From a checkpoint of a small mixture-of-experts model trained on Wikipedia.
Size: 14 layers, width 192, vocabulary 16384, 27.2M parameters.
Training: a variant of SOAP for the experts, 225M tokens, 6864 steps.
Below are experts of layer 5 (counted from 0) of a mixture-of-experts language model. Rows are named router (the router's row for the expert) and show model dimensions 0-191. Each number is 128 + 32 x the weight over its row's rms, rounded and kept within 0 to 255. Numbers have three digits each.
After each expert's rows: a language model's description of what the expert responds to. This comes from a sample of Wikipedia text that the model never trained on.

# expert 39
router:109145119093164083125111135191148138109079138131129181104136114154141088127147100097151038086118133160125199065145084143178085101176054129169168094161155125095117130124148097140084132104122126160085117117150071125108195177147179148162120151107175123142174124134152132138079218071134105141147149090108081089125126157109125122093137133135145110170116096125179146111141123167139138122096134153090125109130103089121155104105160102109137133168145100132128158120196069132088148142144124102107127163055179166138106153144115115141176106080142111178105137072212187208081128100142103122
It responds to: Surname and name endings. Word-final pieces of foreign names and rare words, such as -ent, -ner, -ler, -inner, after a consonant in sports tables and biographies.

# expert 37
router:170137131153150125086133166182131126178183075124100120156068087137098185115123182119092143098101151205087147103173125136129096133156092065176071079176114171120078117016171072139101148166130140130085128146131145171128169188094136116142126149093124110116179079139164148068057134133137171176158157138119155183112108125122124119125062107128142108118064130159152135114130123133198130135082101121105129119121120128161129126148110165086168184131102074148138124110142108183135127132141152078163130150121128151130164067133136136153178115092127165136136056180121096123128154129064127124
It responds to: Word-initial consonant pieces. Opening consonant pieces of words split into fragments, such as b, d, sh, st, ch, cl in dis-closes, Whit-b-read, Kat-ow-ice.

# expert 33
router:150079141124085051123182167145155141125130124111091132101080131158076107093187204152125129077077105096104140142144063111146101158104114133111222100130095110122158114121112126115142154162126106193106138102157173120135134180133134156110105117112119165141120156164130098139222097104149172196129198142107152081135167155085139116108126129135130136136118142153077139030112161126067077156165146104105128116141124107110114135068143133103125166098100147141117063152140112108179043177130141094152112143134140080135100068138173108095071175169119136154111136122193153108167135136155131120
It responds to: Infobox field labels. Colons and field names in infobox-style lists and headings, such as Binomial name:, Founded:, See:, ==, Mean daily maximum, List.

# expert 36
router:092199153118126166124118075142160132070080165109144150123160141052124167137094141163199141128097135127143160124129110153123162177083093132197172109130066151050172140150127096090102162140175192151091143122102058100112148142164131112201128173071111125113157122115081142099163090158082137136097160143085155077108143155098144128113119154158158149148072063122156120084122101090154115118096135080103111151097125083141109146118191121137086123142108104135120163136136099125169160117149113114123097090181130150175184188142083155153131139154155153132162179114100180103176162105173175099
It responds to: Name-initial pieces. First pieces of personal names, initials and particles, such as John, de, Al, J, É, En in Enrique.

# expert 12
router:056138076138110094104105118172154180149123106112086176089139106133093127142109098149089083201059101131117183098104124137161101142142149100146164159128146139096181141186148143050183151156163128128099170145149119149132145178169132146088106138147150162098149178160095161140151059147151118047176158161147126078111058159203084108097109114119126126159134134118112077173162145098143160139087083111135097143133164096149152117094140160166098136115117141111122119127091102219168109140194154087116068146068135107139128101121103144192152130121082123146178086149101129113131088133120153101
It responds to: Sports tables and terms. Table pipes and sports words in league, season and squad articles, such as League, Cup, season, player, match, play-off.

# expert 46
router:097152093180107207138176115133129042108128109117149167090100126087176132142075164151130128116127115139128089106139060108076092107063155109126127189138114109093094109164110169091143148127137125126162112210124107117154122077173152112135133097091169154119184103142128140142163146117129126149133159168125159081135086153080158158135115148104105108163088149111121149125153143105141108104136127111170136170118139113112110116129081196104151140131122123139212192111090129151161186105071113111104149089111066074132093142156112143089112107120123221152054176184141227148149172112124114112
It responds to: Buildings and locations. Words in descriptions of places and buildings, such as station, building, School, Street, village, with nearby the, a, is, commas.

# expert 3
router:152151168125136090122105139091123115096147109069094123150110126135133154132176157135094094149142206170102173138162104162118127139113093089165112196153095145095163140109132074085090115132153082125187114145119123199150166040142209111101087102101135118115123128136169198113109099064139135164120135144098142127179111125127184110114129145132102096062150122163068141077093134107128069146157184098112120148090105167106086136116117069076098160086098116180127094126099110174126091140148095159185134157121132214161158184194119121157164166166129155141100136089122165150105117099110123115
It responds to: Year prefixes, determiners. Year-prefix tokens like 201, 199, 196 after a space, in, of or a dash, plus "the" after prepositions, as in "at the age".

# expert 43
router:119142115159083089100131092108137143114120142109162129121126070160088191093152131115143151091131192100094050145152113156107189068174148161114151068125089115150121142125134104124156179179091129179143155119136081117149163120104065193122114145078114118171158091129108113134186110142077101222106175127082183094119159144082141160130125107103132158150160158126146128150170091102114089089146124124129102189092137093158089145143159158137147062095063111164106138173129113119156115169153078057132102113127111053128150128144136100130102077150128136186083161172170161115136169088111127091
It responds to: Quotation and naming punctuation. Opening quote marks, colons before quotes, table pipes, semicolons, and naming words like called, nicknamed, "known as".

# expert 4
router:162155135147131119121117080114120154137120115168181058084136134139200198144126074119144060115109111146171136095128150094083176120099181136066149118103089158145133149128099145070117081094140145106087113134094157100179105201129125132150046133069107144108105086132135156133167134096101145072176108147138159137144115187116136130098105123099168081119138095178104148144146132103169097159105150150153144129126109174171156130094185166133166076158103139145128148153143111122149133164079159154166049179096106120131200111105147154090120169201168087132175191135108109116116073103106081120
It responds to: Pronouns and finite verbs. Pronouns, possessive 's and finite verbs in narrative or quoted prose, such as he, his, it, was, had, 's.

# expert 1
router:136166121077110149082096148113155139135105095093110110092193127124084151126147099134159115149181155189211149068125107131101065103109111110095140116140119119115089123159129105072101156121113162185143124090149095106144103108139146132145103098129197115102163150161128149115074095061119048157151139164119135171171072123074158162110092150099197133133111120128136123123116181135135098125111172132118131145100149112070106156052077089147167146160193130113101157119119164136107139141157135081132118164158080093132177187115158081104190150085165152103075115132200202110137149123181100130
It responds to: Name word-piece endings. Middle and final pieces of proper names, often in tables and credits, such as Beir-ut, Rous-h, Ciel-o, Tann-ock, -ford, -ić.

# expert 38
router:161173123152124111131112135118154153147152127111107074121168083058072121067130147129104167082114152137128182111124142091119161180159118085136079151133125174132078133114068152103098146089191114112118123101100144092186095117132107132137097120107065097170075136177125177130130105130127106107125067185106170114098108112134107133125145099164151095168154100147106108163128107122132199133139155121081070116193074206163122165163161112033058119109090123137167164159136103187186121096118148104142147165100140162152178131159134154091129122149074123118148088125154068106140112176068112151
It responds to: Capital letters, name starts. Single capitals and short pieces starting or inside names and words, such as P, H, C, Sp, as in Pr-as-ad, Hy-p-notize.

# expert 44
router:125131166110104131132082084076112175082103133130114182141108096099202199085063091126101179190112169111149165103164129153149137175106145057119077123121158152094105194156112143127121173134097095107151121179112128131141149115143129137167108143150163100162149099084148160135150188133078092180093158182094126133127077150125092120116119140135099121117163189102119131121138097077141107127138128118094154171138116104156128079107148117196109133175146080149074195086128126159143113220175154099169119105136124100144146158126099127182171058127064165143148174130147135107174159106084102107
It responds to: Month names and dates. Month names in dates, such as March 2007, September, January, plus season and era words like autumn, day.

# expert 35
router:147127112131103102106176116168151148136108161125158156089094119152130080102130153176114111105102101113060119157151094096098150165069107112106217097164085091129138155128098126127121133167116105170051151118128163127123134151133124165111147145109128192129131155137133103136161114073121158211128202171092148096131138146083135148079136135124122090126164166125107164095114155088145080156161129150102114137148131064170121125111150142109106121160095145127098117139127152096196142196135106062125099116201130089157118072188150098110015155137147092185054160171150117089170153147154109087
It responds to: Infobox labels, nationality words. Colons after infobox field names such as Kingdom: and Opened:, degree and prime marks, and adjectives like National, American, Native, British.

# expert 18
router:102151054160066131151146162037132118125173049100149147137133200168076158115071091118153154140101096064168143103095111127123140159115116151105170198168144174102175142166110109116137139084195122123153127151173148096128162093150149166135120154167130079122026110123059179122146115106147098109093062162106139149133112129148095158120095137109095101149142091134102131175123170137136133103171163102140127133076122050114116112163102104033155096098149146126092088096150105156113130175118077151125132116157128110113077104166135154163121094173140131116127103135146085126126153123117154159
It responds to: Number words, word fragments. Counting words (two, three, other, several), percent signs and compass words like northwest, plus mid-word fragments in names and foreign titles.

# expert 31
router:104102154147117150138169138137121112113110089118193159145151124174128112080093137165125112135206133151127163086171099186127159147128150154144140117161113082131098156134114130214120079113124076173140169127101109074114094160114141131131149119082151068165125095165083116137075157116097111109124090095112157168124127143118169132140165130128105107136141233108067106115116097134132155150127061107191079166108115183148114110062113081149090131124141160185081130159122098118099107153136171131146134102097169154117128112178125153248143125094154149081137103089153138207135080080112169129
It responds to: Mid-word pieces, discourse words. Middle and end pieces of common words, as in in-ac-cessible, per-ception, cl-ients, plus "However", "as well", "at least", "used".

# expert 9
router:104135111144126144110105072107100159173112067176204132093187092134124131122166091124077183173119106159089151112190083134095151128128126163175093134165167138144136159099109176174167101140131131117173155203099167112159128123122196118076156111140087184100095119151146123118161090104118130052139081091088100125141144176123126169160192092147102074115146103128202116121145127147101158101090144110143145054132097164073102131098140128157125181090154137151126092113113107064149142103108094116174139158093115093110094112168153158069121148142160090119123110151165114148069105169104191153
It responds to: Vowel pieces, pronoun he. Short vowel-heavy pieces ending names and words, like -le in ankle and puzzle, -ina, -an, plus the pronouns he and I.

# expert 20
router:099180177141125066061130116171150167138102138080162169076094172118117106120147172112129115113082092131119170136159134157105078166147154199092175129132114140203166163139145151142148148111101147129123108083140101151218155137097190125135117173134152046173094137075156099165068176105155096143095149153075074120098162163112165147115138140146108116133103118096097124112167172144107146121160128139097140094113097141054163131134101166152086148079131126149113152120160088132075077140111100150096123109088132151122098133107184166169139165089133067126228113112104157107159136138161147124
It responds to: Word-final suffixes. Suffix pieces ending a word, such as s, ing, ed, ers, ation, ics, as in prosecutors, curling, stretches.

# expert 25
router:115150094119146122084158121159098079172151089110105095112162131105133155107093082134118118165126085074135167121112160089093122102092131180146156132083116159092139160187122168091167160114140083076135126073106118114170205177158165127125140120102167156126136140105135151162113119110126171056135191137122174167104125164125121152103105132122067077158163131118130124103167126113173089139138143090153128127101102161150127113145161145141117134226097139119098131158155104131136048094149161145158105115135089046179151191090117142092036099157110067199172126113089096129107203140140103128
It responds to: Institution names, was/were. Was, is, were after subject nouns, and heads of institution names such as School, Council, Academy, Association, UNESCO, Records.

# expert 7
router:127160089149141185138163109170113164136082133161159134067137073137176171138100137149105134126120139106107087094163134113109165088088126133122076039133108187139139155152194159163082187184113090115156146171106154117131162126144084124184144154066093185108117083129147155165176075114085107185145112142111131111128134135126141167102054165027142123167110142150131149125138117110163133157162126127146115178101121112175112100172129144157109114106102099125163140137097141153130141140061110123105125083188092065183166136127144133103138144174094087151091188167131148109131182065132092097
It responds to: List and table markers. Line-initial hyphens of infobox and list lines, and pipes between table cells, plus possessives his, their, her and "the".

# expert 27
router:136137113155100152097110102120168172149124153081084174127090145094078137127139159173147104102186168117149186127121150180142092136076113145149086143120120116075101097141114099157130117063079118115179131107184155124081121068122173134120154121185150149131148104141195125176099179129158140089131118103168125160112134149178114151139151098112157145045129035140125076163129100135054144152104161162148095133133101138084151126092120126074137079146121080147160050108128103115121203155131116117166107126141144186155128112173107139129131151109135121145125133173120082043066187185092115108
It responds to: Prepositions after heads. Prepositions of, in, to, for, by and with right after nouns or verbs, as in "in spite of", "owing to", "part of".

# expert 11
router:100154133094149125108178133090122120083139167084228156115084178145136180149107150149145135074105092108107131135147108069117125093069161110197129196156129124059126172126148159093102095185180139143128157187101159146146144042081135127202086146071158130127147084129092125140162101130113141147134156138142177092129133133083120169121091133090123116160097193091166183107144068109153097132112102092087144168119132133095112106127112138052126117155110115160128146155116155145136136137148096128106158109122093106154160117177120204090096132070105154152153146158117200110114133104094130064
It responds to: Proper-name beginnings. Opening pieces of place and institution names such as St., San, New, County, Church, High School, often after "the" or "of".

# expert 16
router:127106132162125096090148110137106149192125065153081087115123154065162137105107172157081093135146124139090136160093108142134201177144138138148156124138148143191088094106162136114088120109118116095130121086240159152178093128146169156167071154124119140079082085156169130114169124120123160157097111107141113165100130080110132103127113113151124078145094181076078121181118138119160113169094149149145102120126073179080116112181114110142123097145125124162130121179132084183151126058103149114153125137089147169092083122175136103181179102071151167133157129120158099148107141224096170166
It responds to: Early word fragments. Short consonant-heavy pieces near the start of rare words or names, such as om in Domestic, ic in multicore, c.

# expert 45
router:093122140138135113090146170074094137153091116146111120083152109094124150105209075162092104167163160147140154077123094127113110134136175139164127110113155167158120170129129161069108108205110145136149133142134126114160156140097133126140141083109154155110140138113149113159130091101074122104160143176114106080152067193078148161133071168102169116143087134154165112173160067083093149130089048093131142154130133096094114102063108152179110133163130126136178056152149185118110121159166069121092188110200107090162125161062148129156086131157175207129093115138131103148131143120116108067
It responds to: Slavic/Indian name pieces, table pipes. Table pipes at cell edges and pieces of Russian, Slavic and Indian names such as Makhach-k-ala, Ek-ater-ina, Shash-ank; also new, former, Soviet.

# expert 40
router:133063116090104092103121115116154130131117115119154112095154106180137100140162166172107127175167082091147108149146114120127173111100094073114186080100117145127096147171077079112133086110161161123127081139156144108152131111167223118152191122107138142083145152155139172163082105151095189186118107158154104106149152134088115110107155135129109089175099104170115176091131122151084098145149085180133101127176085143091135120150128139129151102121104106139100077143153054048218141083163157148185128123111107197132085061076125128165151049126124132139121136129144122169138148159113170179
It responds to: Adjectives and mid-word pieces. Common adjectives and measure words like high, long, million, km, not, plus second pieces after capitals, as Pillar, Permeability.

# expert 29
router:142172122171126120125166109135147160090149136162194147129158103148132110112140162133176125115139053132145121118189085085113179083141138108123097103089077107069104148135147145135113117184094116102127138121075128083172145097214127117159164106086083161102130094075102161130146117117126099097133138165092168151130107144092100137094123133076149131119151119171158133128199120107098148139110139071202105163126096170117149112113155148174099156144097128164129184178148087130121116169087154124020111104129083087130144164084194073138085149190139103169132165141183117177138077103156117074
It responds to: Verbs after subjects. Main and auxiliary verbs in running prose, such as had, has, been, would, found, sends, caught, and infinitive to after appointed.

# expert 0
router:120147100135174176152132073155150109117095139171139151113115110104169147179114156136134145109131125111128072116132159072105125114102166114135119046119104143169151155145189134167116149163117091123161139174070131133082165092172018132135196123107094175107165112108106151157166069149102139136116126144122151098124104134117090139129105157083155145164138150178152119123158099110151147138161106106164100172129144110177095081139124159165115124151099109107151173117144193135125145105070087130060128066188058066169148128082147120087146144183128101120074161166090164139159186086151134050
It responds to: Plural and collective nouns. Plural or collective nouns closing a phrase, such as aircraft, equipment, workers, plants, soldiers; also and, commas, digits and spaces before years.

# expert 22
router:098110119155098109106120135075142086121135135086108133162124192174170076075121142152093112142109143156152094163112111088090180145167191114093081166132083131098104122146101152112082143096145158117124141140151133186130118135071143115063111187193107093086091153177189162150102149116062125121153114067111158151139110145132115123133160080106141177173098152138139161140125078137131083175164190158130158151128176116150140119097136091088110091183157104056103142136107107082082142136162179111169161191079092125146185173122133127149103093123119169114170090087159062094114076159124148138
It responds to: Nouns and adjectives after determiners. Words right after the, a or his, such as own, same, new, first, example, father, largest, final.

# expert 41
router:181138173158127175100115116079125115100114131144094177135090097169128180132205146109114207149129120108081120098090107112147035131124177111143128105128143119128147160152137186170152126125117191116138138171100090089150167116125129130112142162089168129110108108121128082133209098119107070121115127114146146101146104134138140148082065107128130076170145079121091149110135114071146114082100125169096127124095138108136157149061145148145166146158150123147097087165188154193159120166122115099143178086153114113169204111105130077185172114148078141162109118076164101116137100024167113149
It responds to: Brackets, dashes, accented letters. Opening parentheses, en dashes, quote marks, slashes, heading equals signs, and accented letters within foreign names like Vr-á-tna, fa-ç-ades.

# expert 23
router:079140138145170179161169091180117122115073106136132138114169096077145138099066170149153163130150134143109119091132125069091111152127140107158160082139140155135129127128173165141182164126124074120171119142125162161118166151151077119139130102083099148097124102122153148181149099116092107188185157176081145132083094158100103140138108119093144150173130151144108157091160123097118177165179106147120138196110104083126085066161185137126101100099066113111098169139164133165149117163105097104098177109151068071165148121086140102136135176149124104149063214211131113070165156132153143075
It responds to: Creative-work nouns. Nouns for works and fields such as film, album, song, book, series, band, research, often after "the" or "a" in media articles.

# expert 24
router:068119141151127119171182109142137122077114110108214088081081118162149148150126134098109089162161091137109175096155128137111106129156148147120130130167119148121198187082158161163104092158096097168109123146079105108158167180066083149182124176102169118107073119140094078144106152079100098138131167132096116107130115097098102157104120147154082142134097133096119194206139152141141151077148086102141140101139115075122092086097176174149098097165161102107106137160135125144093123140080113193146189094183135090109060129095141126159164130070147151162179085085146157142173071125128135110
It responds to: Suffixes before conjunctions. Derivational endings like ation, ized, ated, ified closing a word, plus commas and and linking clauses or list items.

# expert 5
router:071155106105105109122134106145094112142164107149125169091144090087116156131109102147083166136121190177117122085151134119138157109122109109096076068156086166011148120136131163121071152136099115196131130144137129137132172192111159106145164138094124130079148091163128138151072130058111132178157065170132078142137171139119192142077106185066127142159090117142149190172140122154181105079144154086156126111089133151156100101131132151198135166159135089122130115191066148116152149153069151177130077150124117112154136142150119135124118121100149147153102146099151106142111143091040096170
It responds to: List and section breaks. Line-start list dashes, table pipes at row starts, paragraph-ending periods before headings, and hyphen pieces inside compounds like high-power or dates.

# expert 42
router:138120118156074093124119095152149143147101145089119137166160112075148130105101155137175147096070086194149137099127151139123096039124135105168140146134126133120116118068153101093161218122121115122053131107145188106070134159115146125140107164147163125102120158154129153129081137124136161051125110157055127164162109139158121142129184150098149121153125124123068124095164124104110150173092146161122169152146134176170148117124199130108156168125101094104154111149088136124125147147125155115146112122118115118091179191160051100040148119112097212103150064093158112131084093164078102200
It responds to: Second parts of place names. Second words of multiword place and proper names (New York, Los Angeles, Hong Kong, New Zealand), plus the and name pieces.